Weights of a small mixture-of-experts language model, trained from scratch on English Wikipedia: a shared expert of 256 neurons, 7891 steps.
Below are experts of layer 15 (counted from 0) of a mixture-of-experts language model. Rows are named router (the router's row for the expert), gate (a neuron's input weights, with its number), up (a neuron's input weights, with its number) and show model dimensions 0-255. Each number is 500 + 25 x the weight over its row's rms, rounded and kept within 0 to 999. Numbers have three digits each.
After each expert's rows: a language model's description of what the expert responds to. This comes from a sample of Wikipedia text that the model never trained on.

# expert 9
router:522472523532510514444504492508485491544495554492502516510488522490544546479459523468477479523501489496489493493466483470505473483483511514517525523480472539532502529495489531480540488446547476472483519498512517490501484529486482513479481480469511504501486513508494541470512517523497540545539492504491545484509503526546484492521521476496451508514495513480515536468485465454493484507491484535523485468513506490479509540536539479509496514560526471465505495483486473533472487472485505538463453472461539470483482512496522514521528538467533461461504518462516474499503484496480475499517461520540506467506515523535535530477501469478509534474549528536531517506513517514530488524490504502481489459493505446463519515511476487508520527499523475510496538474538539519532441474531490
gate2:499494509509521512460442504477506482512529525494495450483456501500499510496524493506485501541497549483491481475520505530462482520530499557518504510529476515506478506485545537523483489537515460466483495478566510478494475453493535510499496507506508489505494465508506484535442467524459446531514467555528496462519518489514536461498544519493489468456533553488502509468539510470501550487508527523503487486451545477529528459448499520504533518504494506496514416507520515521467509495494490509498449519469491501508501494511485526470501538487493491541489530517486499529495542482480504503504514503514447512521519514484541454469505521509487517513483504514436492484509472487502488451511511516504512518486516505512474497507503540493514510524504483530481482494478529433497480491520506
up2:497520487544530498501497527504469510457474458516486539530505453540482474515502488548514468518485492495528486539474470505460503537490526513503521470485532504520485499489508494516471463486494545483498547479484502515536503535495499465516463508522502492482470454493451493564448521485489490517480526516487543467524486544444528517507499529520504519490525482469529514497496526515451493451519458504530483478474483503493511490481501489451496454483505496486561455522518529511486538462514499471471494522470498497507486492503487503520483529514484527505537521523465498496460509510469556517485528486480496528512516477458481466485518489522479508526438497528474538486504530489498495535463563505464476475487467466533494501530496504495470477518509494530516508516520520511510494494522565
Line breaks, hyphens and en dashes in scores, records and ranges, plus year starts like 194 and 195 in lists and tables.

# expert 22
router:498510499524518537510457501485471525495485503469494525493488460516521456508543490535510467476465504503511525541498517473501514524485510456512470472560476534485500513488472479465482483485498480538497528476493530465491512521558524507477507519545549504495508513505535498494478524504508531514494503468488462504500512480471474540481457444535531492493489507550511496502486556516490511494495476488530494537538487538523488456488506467494523509492495486482489484450527496480486460476442479481520515501518487495478484479546498519530433487446521523560507506485493536486458487502448486519486487485526507487495537510541478534501503479494484522508536471487522522494445516494528516508479534512470516488495483493501513479474500464522467543552540485482506526505525511484556490483465533
gate0:513457480499505499506505517434491500526531499522499496454505503469491474481524531471512492490467548501477480478465438464517486513458473512513454484527503526480511532494460532463458474544526510514498526470481479529507484468493523473505498475536489522511529488495472521516491478504493547482457523490475489505505509493522502532491493508476462513515485479495506498499516480510508455489468530541508521481492494512523483523482549526505531535468509476551504498510467491496539449491473489517522487472503505510465516499499531512481548499467542516482515530496530510498565479503523501507501510477515481518475513465527488509502542513466533489453517485503471505503471490480515491484503476590486503473513538472498483461449511536498552562502498516480496514544540532489443503482502468
up0:507505465473477522529518536520500539491500487515477534471531516472510499491470433521492495535449480473494493500512466493490476515492533514463487472551500504529490494515480518511401505483488512518465515522523501484494515474557525494466529467521538530505469460499496469501479550538463519493496489495502504529523491510437495525492477525506504496508503490511507516500563493488492492509484499506501500528536528534529500491497504502520484506513502549536495478461516497460531490498509464548525510497505533489469522451480481501449494541464499493516513527479527556479515480518479498443496495464491498509488533560540506491533516455488489546494515487495485516527480492508495509493488494506465513452512575517519496505474503501513544471517519497468464498509486482480451531497512495
Years like 2008, 2012, 1990, suffix pieces like -ation, -ement, -ensive, and media nouns like album, film, interview.

# expert 10
router:530509466537490489468493496486543504522493540495478441487483538481478489499529452513480464453539486484487465499518547518524485477530494514489510459517486458513515509483501523478465489508548528492502469485543557492546464526530495501477529512443542510496468508443525507474497502506469518493530488520529509516514463464486502479507465526498514485535502478473456466504486477498500474535528531494477467535445522533473496487535509485498539498562528521456466504528526537469480532524501502510474486493476518531528489518548482523469474498503511516512523508454520482503489469506473539514514511486523489498511528462473481500500512534509475451533492489521505498523512517493491547499504512514483508467548538508515492523484489507516481543500487473511528489477486473456452474512476496
gate3:537510541513488479466467504512505500534488502532517444482468462520506531496556501492528487496486535537502472501496476527482512474518494523454509487515496475434504517451567538470485492481514531492483538485531497554505484485498507529517485509510492497490513497531507551524519480516446491497505466493531468515473501491505495501523490527502475504507538511503533551468490551524469513474499514505515523473518538468477524462516482460501487529524490458468481538467547496501487515499529489499491495494473489508487504507488555513518490534498481533507522503541445484466498517506528478482492442513507547429535464463467503508463467471540496465513493513458474465508541512486479494479505523508485509558520531520511510505472487499447509494488484476512484484492497535484484507516489515
up3:524514470504499479497541479526500518474472505506506489476478450547445499504509484506485480518519515479476535459520445498504495470470476513515500523491472500487499536500538524495497466470519493483517528509455521518459446479525494535546511504493465456460534491462507531478484448497506497507510504539502480470550522541509497472482499503518480484503498489490516484486481511534472487501485534513513474510545526515531508500523544450499492480480508541509478486501542498474484451511511530444488508509496530470442483480533489500498487520514512517511477505460535535469497516545509550513475465474464551469476496480509489542508551482513495518500467513492530469516442515499500522525490513498491516521491484475485527505461492489539533468560506556508522493512508490505516486512480443
Commas after dates and introductory phrases, plus subordinating conjunctions (until, since, while, because) and month names in dated narrative.

# expert 6
router:471482528520465530559543499499497453553540483495514471519515517522482532497496521476534481528500524532501533488531466474506501518490528480513528495470510458459546504506465509489482527481509458470494541505491530499497488546476547540520496531467479441467507473537508501475523469509491479488504548486466514553538524521514507473477459495456539530556482514495524535497534506515491497490535489500478510513494539508467489486513460492493519503489455499542475519515476522531511514515486478501480437476511508508447539527515517489471467519545502467512486502502502530506542504523486528524516481479489499530543507538511535509505482501528485509506543501484489507497494517500549544486474461480493505470477525475462502513513530506499499480477519496521516448484512488528491491447508492
gate6:520503482483505559491512491529479519511513514493516472537498519515493459513497540487532495479485507512476471523533531467518539510506501497500498476523525533468474502500474542492485450497511468519502568469442517488509521484509473522471524561471498465473485478525515486475470479495477507508479532493540446468509473526487469430469508505493492518525520467518475467502526506510462495530520444511516477512499492484477502491483508509467491514492505504492523511523490520492482546470454534506501452497501521488486523518502505501493463502528536503499541561494477476457479492485474525490486480491474530515545548518468523511514530508465488530498487478486523493479453485525493495476507549529480527491513464554516542520502491483522442469514472467495511496505495522500506442541484551
up6:495495517492472518520514476465471496507486483504517484542529511502473522491512500464511478526480529502531505457496516476489463465484467532501531462500503461510493496462491516512504505461480498473466480521491423510497506549496496476511501471529480530488536524501463510486494498450480489460517518555479534512450484516570526495483520506534513519464494461479449497511475514502509499487542509521452539488519542521498484500507523483472507486505535485502476500538481476446510460487498497519507505543503520538492502579539521507506537489484472507504484512527527473486530483461498523510523490496542487455461507411515522424537527525510500465519493510505516507500525465477517497520516522480480527472457502471487503489524487526495521519500522514503502471509492499501496502477529471
First pieces of words right after the, an or in, plus those articles themselves, such as nineteenth, navy, library.

# expert 26
router:496542506487484478494501523479488509475465540465486513521460447513508486473494496488485541540513465450494485513482504505479494505520555456516504549481504490531524496517506508494462465532437496515522515510463537511509489516509530519505510469532495506490480511502544502522498536467493509461447488511496517471513540509521505536534547523470502526465516499464508506493500538455489501525516526537506504478451478488501504550451498475567476511522512471504530504464492514470473517529541489485483513501488507520494488498515524509494480490540494483496490458477494553490501493479466498454515520480467502524536521487503498486518514549457497534509519460499470502504524502464467547471518478464530526517486461515466542503531516530434460494498474483472501492517460511515510508545496524
gate0:488489483482450506477527466501484516490493522510497528548464496506512541473504519543463518508482517503513515527469486550536484550489481499515489460502536503537484467487534570491494492544487517506500514464481513508486523499503533556466495478493461544546498446514519454479478545481479498475477486495504450490504500528534457470537511516492482510508506484524508512528507532512486519494493487531544495545493525487497485543515506478535511478496483491504472519521511442481492506497483497546511495489478502516480481475521475513516513491472502517518532501502552532492522467542501510482472520500497498499498471497457469528525433515490466472510507564496465489483481523511486458494525464533514503562491465454470504491488482507502504537498564482472465468488487514523499538518515486
up0:485517492467496495476541515493499503512532478508490490502492518507501526474475481507501567508516517503508523478535483515504513518507490468506527556483485519515528493526499535533492509485491530465471537479494510513466486518534493507476477524515498500498469551502509505555525499562488551491500501438491512470506513469443529478479495495493482549517488533479527509493426492499507564466516445513493529481478522503520471508466559517485517524476499530497512508486455510488507537466526482533562505491505458511491487521496455464505496504531562498494530520465480526510477503512506519493497499504517506528462507462481515507477541514491493516480456477479463463517497530449488526521467517524534511507530471477446490514485493451498487523513523515454499530485494492447477502524500500
Final syllables of non-English surnames and words, such as ić, ski, ini, son, awa, om-i, plus Cyrillic letters.

# expert 20
router:493546491458505478498471527516500507484484525518508494524473517534522518525518508489489536520502499534499458494528486475536530490482513482437518538499520515464487456505516483464482530469477475502500435481503470514480468506518482488472525506486539498484503522470490514492493460528526524546526508514493485510442543490545521519499523502480517534520540476541515513508479528482519492484495496518542504515454497491486527481500529475479467510502497530505453531462478501538499478525493513484504519512491546471445465535497492511524482526492518478465526479542486513476492527555487470536525508471486472474515501465484478494528456558493449512486505488520502450512513462489497458476537466511481526516523501527482501509537527501515540535487506513495523531567531501470493471515528461
gate0:508574475507540504515523479510509513497524519518510552519492480495524442456530513518479571505537483538503470462495509463496532514527511461515506536521531486488480443470499464495508474503521512530526499494502478517465465498432522440521482521478474526488507500542465489477480472491554476486518510510506519496475487485508532487481497568507457596511521486462537548500513529521460463517469497498517527498508501489515510491530508516492510503475463485505495531500465525503493469515501502485532505493487487499497525523468521524478525472503504510492520493485515508484538498466446513499511465521496490507493457480480497484485514454472526511519483510485501501485512528469495466512524532497498477508512510501533504487496479531547488471497457500514477534528486481494434470505521504
up0:540515521510520484499491511528528500431511506491527506554519471485507518503503494533487538503520496509526503516530487473466509540445505528501481499499494491525520516544478515509486512470460468509512484544502481477499526516519480503536512467500499504530479528513488548527519524461521466458504475473454537480474517445494486508547467525531514503455535502493470477490481517528495503491527515455525500485457507485510485502453502491518512458489516476473476500498487485470520526513529523523530472460503531476534513494451478489485479491508547519475473481493494506468490542518545529454489509492508499523448483514567508506475450523510520480487528479498484499479473509550492514489477533506546503527454522538463489497464521485484493506515498474479519481424512515451490536504506493
Middle or opening pieces of verbs and technical terms in infobox and table labels, like La-un-ched, Re-ject-ed, Sub-d-istrict, debut.

# expert 13
router:499533516508480499530499505509477469489483473537475498558495541476499495536523520490534470518483496503477502509537529506498512480534445471528492501522487520498483500471478448515526508477465508532538502514510471508524512547419529481534529512469494498520493509476466529538500516529493547470529542469506478483502506509506513495533504511526515549488522509496484517533497524491530500454539465501491511486486494484514452535513502499470544481491534495497512483542490521503478497509538472509485532520473459489510519516498474539498525514452523527480483536490532510500485524468532500506526505524459481544506551517542502490497464521488502552487486499471490456553516506519502491528501496467444441530509509510508538504456496475527468465509489499541530487518534468478470504530462514
gate2:498536491516461494514462497452522505464504505529529479445504477488529510496561528527507470471564462471498511521499514550526534471511485487463450548544478491511501491537493462462472508533479488499500530480478530492521507487515496501511519473471497495512514449499513518486480502466504493460465540494520517503525526456520465559459483488441521515496479500495464519533510488510520479481506516510510514498479473527494487529547531502544505507518482517484498509492495463499522538508494442485466492464479484535504487517506512507477473466505499508537555503470499497522470507504514469512516559462476477503448496464479513544496527489520473476528474526535483530570480542506476499521481476492477521509496482465513498493526509464532493509531489530503507488467524505519501520488490487
up2:517452507463523499532498507522524507505550479519489509483481489506550526461465547464516486492497498485498537509561517472481477527473512547528459520521495516485486505502493473492521468512463484492495507492536535494487463499542510510494436469492524473476523506509487524517477502520471469500458492521467436544525515486466536529493485499507480494495490474556521456519453532528521545480493527459503507517484528508511472467517482474496519490491499491475512507504486510543530504476516487483512483498499530431476479469495459430478475557501520499514502475519485553528487508443489465512503517502520519470524511500485484525529533497492527525501516526494453533524475497456537498523519518500507488472468521516504486507476500542510535518506524511494468496467496539493519492492452509
Counting words and numerals, such as two, three, several, few, 30 days, and digits in times, scores and stats tables.

# expert 11
router:493495463459472570524473493515452477511470477495496536500493513486516524481555522546493517507501477514519522504516503466492522463494496507473505497542473503477489550519481508500503540503504490516451523488495521490529480497522477465477507519541518472488490505482541499457538527522506486513513518528545509494467489510512482477500521525540492478485478500463523475538439517455525509545505493475527526471523503471481491465557500496473494482480470517505522491473480503511483473498466505454528532470513504517523463489468509529473522475459496529522510515480514546439473495514526501503508460486524539485502486550486504493525488511480546473472538475506512502474448507467511500507453519462477504494482466525540538515498478520518510492531528453510481508501467447474515539529523470
gate1:514503495495514510556535470501486516492503524510447481522500511526550478520532467480510474466492492473500483494476448432497480531522486527483517501496496480526497528528472507526476492516487480471491518507491453513530496480464492478501515524495449522497485472477549498508488498537511498508484489529479574531500483510518475468495473497522499510457505437509506524492501456460503512505511535509480504520479535477517528483471515488535500464513509525488539519472503471494532473542508496473527517542504487502545511526465511500476532502492488514488469532539509520523472504547474455497458521519472478536511495525498533531481482505570481483534483493467526510540507461528522516497478500464449493497524464477493535526530541472492525490501497465568456500516515455500491513503489503
up1:508529533497484494509505492514503537459519482510483503486460512507465493505554483489451484475510467500544450482469450493566532510506499489494517551545455532510527539524510508490519493518504510505547475453504524528486484516467530513521494486445501456483532445515468501515528507508511505472524469490527526468493516488492484502504471526518494491492491513531500544530504495498478560477469522508492465468468432485465475518525474493535503487481475494525480512504454481499505520485495492519534534544510469502477442521503527528483487505474503557460487556491510486466495487515486475512557528478485530524454478486492504505466437513526520493531493528534488491484470519514491500461500523486504507503492492493525518473508530512485506499487509502536450470488519483532479507479511526
Noun endings and count nouns after numbers or ordinals, especially time and sports units like days, time, game, season, hours.

# expert 18
router:492484488482485433463512501535518476515489493463447481543519516518499464527526495511444526497546509507515482492494534519512500497521513528487464502471557490505511482483524539465493502549492473505494484527460520493471463526484474459541508533488463500495520458500509511486528532493522480511532488545535472491494491488501509477543482518519480490464508510488486508525551511516523507539467500496449495534480520507508502492506504497528536506521517551525492474486469502446476442483504496497549483445498515502465517482511450474476512519521531483526505480475517500476455517484516551545520488496476476523473517489472519485484523510471472514464477502518493540512488477541459498534522504496501491486460450475529460520532516522443496524493524511511480523516474494506487473527526464
gate0:453504490494541501501516526511495447542512515504509512480511477483521512478493452485531489501488499547475469473526532490530499483461515464494493481513551484504512508498530469510513518520505521495505525510495503540519491463473498507494495503489495503511521494500545526493477475503535509496469524515530452563499505550517525467509507473490516494504550508481502508499493479506531465498495494495483467466504553469478517485513511510518480527467505553481494503504474486503464508468481499478484550479504470503483486506496497489512492523473525514539523524464481493462538424559508519540490482505500553492532467535452509481485504451538509486524480518486494527519485543508484469501468493492531568529501498473484481436484457515477467514458497526457445514461488469516531467475495467
up0:512535496473500504493477530540542512542492520490516479502495489493498504497512485492481463474531474448488547478514493447502488485500496483512490523463491533512550519483511469497509558519489545482488497486493509484476557475490512446456507511520477488485517459524472485490502491482499521440499504529494518492500497490444546491454477524522475499507559522473519462528489518538503507472504509504516464495532497504513493488511483508494470496494515518517547461555490503474511467505513554480468518521494552475445544468486503537560547500530496461492501517496499518536502449468517534483509497482492467475501485498471550519527495485479514506488471502456481486483497483535440528518510498526497555525485538501485506501487459487494478512518499529515492486453504520525514496447504522
Commas, periods, semicolons and quote or parenthesis combinations ending a clause or list item, such as ")," ".", and ";".

# expert 1
router:509505495509529492511530490470545520531511474477545465476461512509520510503528515492537506517542480516488443498469475490508500512532536510502534492538496484513497499499522535541455464475453497484461546479564488525487509469461451483464492484500516497506481468488480498500512511523453506474511505499542490491490522495488488487480517472529491500477535524517467551546540449481526485559488482517520488537470475478523486556511560497466496483523476494501529493490496511468550520528498530498540475490519470475514529525487491503446546513507537445502466490531507513519494503502469483463497459510468490482514504487519487508500454509523478474509459471547508503476486453463516471512512473488504513493476516476513497545527547487510534485505493506504509518501483517512501462539495483
gate0:506514511499526469492561549490512452473459514495511445541481511478518507485513519487540502464486527506471482497539482497517526515461518504465488511515508476498501537490480523528505517495541461499527536508487449522499515511520507466468527526462474492532520491459467490449459464468501480543470506469525544507487501503494530532439510470497460521522502513478509537505513464530502524513448525506498501465521494533487490494511512501500480497515494499533499455451469490540501471500478513491498472494493493511546513470482495515498497518484490502517476508468545511491520438472495513531482498531476511509529533526538468477493534451482516476500498483518497532488499469520477520527481467466477534505457512526465523514498462519477509443504488509511451460572509519501478512521486487
up0:493517486489459505512488545497521450489509498474527468498506487489519521507537487509500531468514512504498525554528519498500535464511467477505484504485461478476515471509484492523485491512468493502455507500511478550467507501559509467533516491481505457508512429518475500484480492463534496502493464490500508471524526487541503495452526542535506469508512488511496529531492522496471467475489468482529501496523485526496488509511499500479466516505534479542497470540524457486517482517535524486504489532479493483515502504474500536500498467476511494448544528504523506519483505480496506485484525512498470472555511513528523514463489536475511498490444519508498485533458508444509548494472493497510548479482479515473545491502485539485475510505550509520467469534569525536457549546443522
Table cell pipes, prepositions (on, of, near, under), date dashes, and mid-word pieces like Est-ab-lished or Am-az-on.

# expert 21
router:536476529527550455464518433474522526484504520502484551466502485496511491452528476502455484524453519503513488537479507465513453478521480505476506524546502453513521501471484508484544491490486512546475475484488466489524523508523504536501558482462508522508546527506504481467516504512499557514482539503475484495520512489504507489540479475481493447521533438526507497499511501515481505538480483494492518513523469501487526484489481542502493489473506497502506493534509470506507456494504528506533505501538488507549512484499522475498528473566493524533472453519505509529455527523506509521506475490484490555514545494547560504497522530463478514458494516514474509538510502474516484451476498520507482509518518483443506491498494484491494486523527471525463478477495504524474526480500533
gate1:478502437469499518539493496481486468527536521472486535508458505521501526529539521506520520504516518442477509527534484537521513519561480453514516523478502457498503463520506491486517542498483463477534438497516525541460481504507484535503500515511512525500441517496541507464470515522502452508512479475475468469539491503512500517507485545564501485508482508501553488495472506481510546532516508502472505527487487516521514457469543496494463490512540520510483520492533513456507498546469489485501521456496493522495531483454525457518507494495518500463480518473531502479508556526507538520507505484499481477463481487501506498500451438493490537499497496495510516471487468497472540514515555499553478499450491483506493517520491525510502482469486508509508486502529510479464516520480502
up1:466470496459477485530465502442515468492504511516498490505490511473554500507492492520478515539484540473516501478477481537488491510480476547510493471507514481467501474505469501514511497478466504481519454492515503528491509471488515467485511487511538492547510514544528503497460545512515536524455495541498516510522470488473513511505483459495518517502490498510474457471547522499519510490511478495495465520491555528530480500518554506509469542465470481480535501504493500506548486514538486496463496465508522515503487502552499527490524455520459450542474506506553535492533502464528485451486516483559496513522500520532503510512437431480491491464493492475527518488515522482520498485483475506503488464517558493499484528550466545510524489490485467502480525515475479502475530532523489
The determiner the and possessives his, their, its, and the 's after names, introducing a following noun phrase.

# expert 2
router:500484482510478516489457483526474511496503505539460513494514456524492504463516523523482553514463496509448543507517502500518498465467527507475448513449487502496490524548507507456502513500543460514489483495532520490557499494451518510529527480515490495493545508507551492488521486520451507511491468500535466473540506517529482508526470504507539489481484465475521461521479501515475494479500499529492475541465507519481486462475433502470508456513530506505501469471484455508502499457481512486526514482506495538507473521445520542466523516460521517524532476528510527497502513507540494513488474477530519493526496491484498513512504522487530505541496508564530519519531530511483499466502471477478514457496457449533485469507521526480469481503532511506495503509473522460536550505538478
gate1:483506484473491489534476527521497515481499513459502522523522520505501504496507533543513519441525533495506511474510484456519464515467502523454494560474528534505511507516516520504501501446517513481498519554498520475474482556469501449509487494497447449544477501487532490489511514499466501491500528488476462486485454484508474514497550523479508522480512492499529529485450508469474517474551509500538502475524532435453520508512497539516486466456461495491488484500523492481501459481509510490492501508494512492478507483520478506484516515561520498488523466476527548472496528536506549458544527482476504447486481507515532515501527494492523484513535501490474501467483503497491488482513468473470465500516492502494496556509519565490560491472505518478544506503527497523490524460520509
up1:537499510508498484461474515496535537505496445504538488506493480485487490487488480474468513520516493491470492524503495517458540507519480491480484486514447482504490484459510446494497510524493509549456551468482512494492489519553533531481511516488532504472490505544485540517486519486547479498500472451473521519498540510503509501502494490462482507532480497509475512506516535526485456495465503453489476501496484531526478505504490508520515504540501457482479521520473544490472498558533492516492524507499523500510495474503503460496499496464469501526503492482508486504521504501486483560465519529515458511488483493527493493524473529512449515489471483446484502480482502450510505504480500545475495536536574484501533471491511474537479472592539505537493509447517515484535448507494471
Word-final plural or agentive suffixes completing nouns, such as s, ers, ions, ies, plus they and closing parentheses.

# expert 28
router:499470521489487482521492463472525484484469509489485517510430463526525524506505512521444506482545496502512468513502531483502476469536486468487518491489490518486466504521495507467517511492513454532556523496471532499522500503551499464553482509499499487470500488495481497482509514487525478480495526512499511480461516501470498470515459541524515489491489504517531524484508517513520476490429533526474495508552502524518537490489497464499508459505518471505499513504533519441496512447480514478472448541525518491534469528531501525502521482488490503536468494485521529535510525457492475487461451510452531490485510486509517468516544511483504545489471484512524473501506495514510547515504503484528451503480536529539524535496534482515490450491510461529482439503460499498475543443504481
gate4:489505501476468486492491512515497473525485501500527498454480483498532532540518471560501494494510486527510506498525513510518463485516534462449460469487526482512491507546510513482519515486490537509481499469463508473492552522483501524508507499496525504492487494452538478516478489500516474537450511491518521510517496490559515551480486475545487486476512539517505493471502512483516521492488497502513559474485526478529471477479478527532456561522458473494494468440467528495489487536460495524469502489494453517513557515523541445502447550488461540497485508473484504510505505505487487477479480502526512475532501502479503482513525455446529482497526485494452517552527509515469469507512517509513549487505503527462489491463516544522499522505454501477542490473476503488481500482489497
up4:551538457524473546501540553511528468488502565494499521477523534482521523525469501467478445482444502453540484495502480516502510494518508472511502540494482498490521515519505481490495453472466497505516518489482525488493517454530500497508455458511478516470513503461473489483531483536516501473479506499468506498546552554522494471489448451538490488480527498490519498474511502489453481505518500478489481479538527525503485498541504462500527504482488515459493505495466495523542516507501521511487512525501502520515504498495492488496506475510477503498463517518476490497520477502489498462493452463460518478491461510495501516484518518512481493572553462521515516530432447533541507486516512509461482483520519487487511521492473488519521460527550467531515538540490509522492508503516494
Sentence-final periods, decimal points in numbers, table pipes, and ordinal suffixes like -th, -rd in 10th century, 60th.

# expert 7
router:506507541493480521500520495530453499513491551513482463500496424500520440452509449541497495541471479472467468543519455496503493514512488467502491516545469491507484524503505453459473510497450483512489479489506497465519488506522490483464519548520436503516528507491518517523478541477498490488512455499510540521500523483477535514498485528462470491452477516502498560482505472468488483485489515467517495496488528494525480514452464477509476507500482508545479501491535515462511543514472511479510520551532518531513510523502512483453464459526494534497515496491433492535476481471482507436505527501500488509474513534519496522493508506493476502484488461482494460515517518476480474496490513486497513557528505481486532540472480478505471496523507470492481490512511450486473490522494516
gate0:477531513470535522547522481481504505560509534510476490486520519502480501527491493531505534485517471469499512504548498460526498510514499503496505522442505532488524507478463496521515534468485492520523542485502495470491471534527503498498496514511523505531464489501468567472569504488494529496505475478429510478508484475473530496529507483510506505508519453473511490500473497509475488514508509520477513532513503503474496533495445476520491475547506480494488510458471439432502497527498521489493503495505502474451511551464544482505493542459517551514484512495493485510499514492487498455521470511460513514463480502503457504489472531518510504479505534494498528526478487494512514517513457527491455522542553482442482515516516517509543475476462525529471480485496498507459521463461535
up0:514472448499522527527483508467481487463520540478496515487533482480524460482520475539491491510504493483484474503501522467528497486513533487516515480486485484490481546494485472564540507489508491506514499474465529511482516500488510473511544498481539489530478491524522496520520498527491520478517486480478493473510470479464482504514495484518533565522491501500525477519503524489534485485517470450504534522494503522491516485509478490513515505553480471498466447476502492501515465539488480498531515479528504472480495477465500538511500492461467469492504462466487494545526499450493527468492525502491511505498502514526488459501526530478554548419512509487479515532509467515512542585477468480498525526516525501456472494520486552446507476467493502530477473519460528537501507474443508
Final or whole pieces of place and personal names, such as York, London, Adela-ide, -ville, -ford, George, William.

# expert 24
router:503515471534490509481525510486522467493497462506508515465460533461459500517512502508470445550473495546466515463520488514486470496516479514522486500480551484447526537495496477491527497512481487495540515496505479495532500509508475539455492505484458522540519493508475473533494504498458488493491461498535486528508503534463508495476535488495535487562552533501515518501461480472476543525516531491494501559495507489505514540503550487490464507487476528519471515521462489464539511523464512535511501517493506533476506527512481524484518525450506518441443555518512538478531512508517479516510517511534503548489473493483495495476464500464500462451444482534541517492511472488481482473498509495510501487483472503530487541486522503478495515531493517504533505509463479488512505525546475
gate2:526509530487559549523491483510451535542465507491503481465493482485494493541510537474491489484542474469475508454509521500492502489548481519567532538497501493483522518504464465500474485468503484554529523492480512472546470469468481514462489483485454489480517490523457523487464507497490486499495529502500526487489494536584501514502565495498498535485500484515507493486496472456506480500513489490462510500544517534505478528484510473501534502529474460490539516508469500507495501501470456507508467537491512552550461511513505473497482459496509536482490519530497524463503483542504516513510490482518490504514536540521535548494495501515489504494500469492523481483500473486529544490473549502515488466486512494457532518487503494547497456487513513521467514525461539498461462503510511
up2:508518487516491538525483490528503512486493522482485507520535471541475475486492470490494488510500484478527504508485507496443535540451510510504480520498522540478446532531494508453483466497538517496505549496462485511476506536526498497511560527460508457522472521525494499497482491473552524491524496483468508506494551515492501488508505538506487505500467513475452532470444501472484503484492539503523507474497501494459501512449501526488463493492522473451530492504514504534464493457482534511504536496515527542515474524533514536509481498525492489498473474495489516511499489500491495534507514516491450557500513569543491498497496490467493473541521483497527512569513535495510481480509520549532521500450495498459467478500539486518469478469502474456487514494509457531527518469521446
Prepositions after verbs such as by, of, with, against, plus adverb endings -ly, -ally, and table separator rows and leading zeros.

# expert 3
router:511517514491492477489493480472449543488450481502536549551486502481477500535510473493531510452472526489502513497495473493489513523516499465476518443523542495492509495494525478508492462528516542549497535508512491504486521521479472517499500512533489519474472495512463470493539517490509479521482481509476473474454483519522476471484540489459503530508487457471545529511479516510457529466526497498561487503535522491448503462490476547481509467520480485513485490521521519498529483464501491505486511514494513512507456465489520482493480483494547475519516532520506479520512504526535481543496513524545496473475475467556505495518466470479554442528506504521518538458498483494481501528488504465460488490528475550485482518516509538492497485498522522485508479451560550501473504523509489
gate0:542519501549523485494534514545470516493518475516492521492469477483471494498526513511522514521489480501490501515481479473514529449474464540485485495463564508552444463464488455532496470541458496498502498473502497513518509511460513498527471492480465477457490489545453471538477511531504502482491501531473527502447481538533483500476521537511531507534492467536511506518536498504479497480509508504525504523462497505485561533468464530477486497511516482507506485519466447473470516516477498497531490478484495546488493494510504496519477497462532471481526535484529480486531494517471504500544516490503522494478493508502497518488553529544486432461483515500514473507512549503525503493489505504497493505523484499507467435512570539520479519506486555502531499517525490489484487488484525
up0:536534476553496482499524492462476496511526486516499494533494496500505493504505527495522483531521477533497535539467496458503528465508546515498513478482497493513482502511453526449535477486514457504531516512490480478523530513459509541552520507508502529456509489511518512514442522524496513472486488498510524473475469535528481482485488488480527498478485483498539522508507550485458490491535510475513516525461507533522530483471487464472510489487486528465546438510543488527448522511487528477473523498500436532506529503564522534555498520532508477526511497508477475476488499511451542530505529510454495436516499459499517475526522522487497483462517481517504483528452523468473503461508488547518503484500465500479489525533526499498483531462496479483514480484501492490502516478474499
Pieces and suffixes of nouns in section headings and infobox labels, such as Career, Government, Casting, Boxing, information.

# expert 4
router:521500491497502505525493466513540466490531492486523506484539500567494488526513463529528507455489561456484492534435507524522513493501473525533484526498493510496480483512490467488501479491485506494451461495480518493455493519521478499519493514472482517458480488503522517500498502518474475476500497501557487508479500469455528480501499559528511494500541492498512509461509477508489468478506530497555499494504543499469478460456499549524540532498470516467527513459463446519524473518502507514529528516508532494573524555518455489505498470540490479506532478503476488490482514447515499517486555542474504525463520487539496525507514455484488519512535489495499494484482544526516491491473500526506520493527538459480522504472484470508484483506454517495536503497515516474510538475511472
gate0:526509471526533515565532497480514475497517529476484465484509501496487488470532470493509466450485476504518495508480495521533542503509543503498521513476469483467478493477445506511520485527523486474501533505507498492509521497531489523505530549479515537462514467486492446478549468520466505495552529480477507504528478528493505516473481493508505559557512502543508499528542510484502516508498484485503478531523469497470504475512526509526481505473465501507515515511509477467479443495476512557454513455492482548554524504483523535546464491511517487479506528546484522510463506502486481501515490492515488482493510511474475550508504496476559528474516488477505492499500450482546457537468521517474499502494492547469488504523446474480477477520496466511502468514493500431494523510509506
up0:501483486493501450463524471448490492504538490552514478493479510486474517490479529545532497498496527490491513491525484538470487512487519489488485465487517445475487490503480482549530531475474527554529512505489478479469526529510503476522516493476500502491470506498521504479504508511484471520476503507471479531522509457501495537504515469512478515497508455528488497514522510517506474538561485490552513519502468540515461549485520503484498521491503498521482501493471488489526523465503543508472497514496503549489492455508524523530528503528482499510522519537509524524501510473557434465466520506500526504504502432527490543457468503471499501451427515533484430519523468468484491483480524468469507496486521511492551492481488512480481482539493529484495485489483522468466487511461549
Words in names of states and institutions (United States, State Assembly, House, National, British), plus and, or, &, of.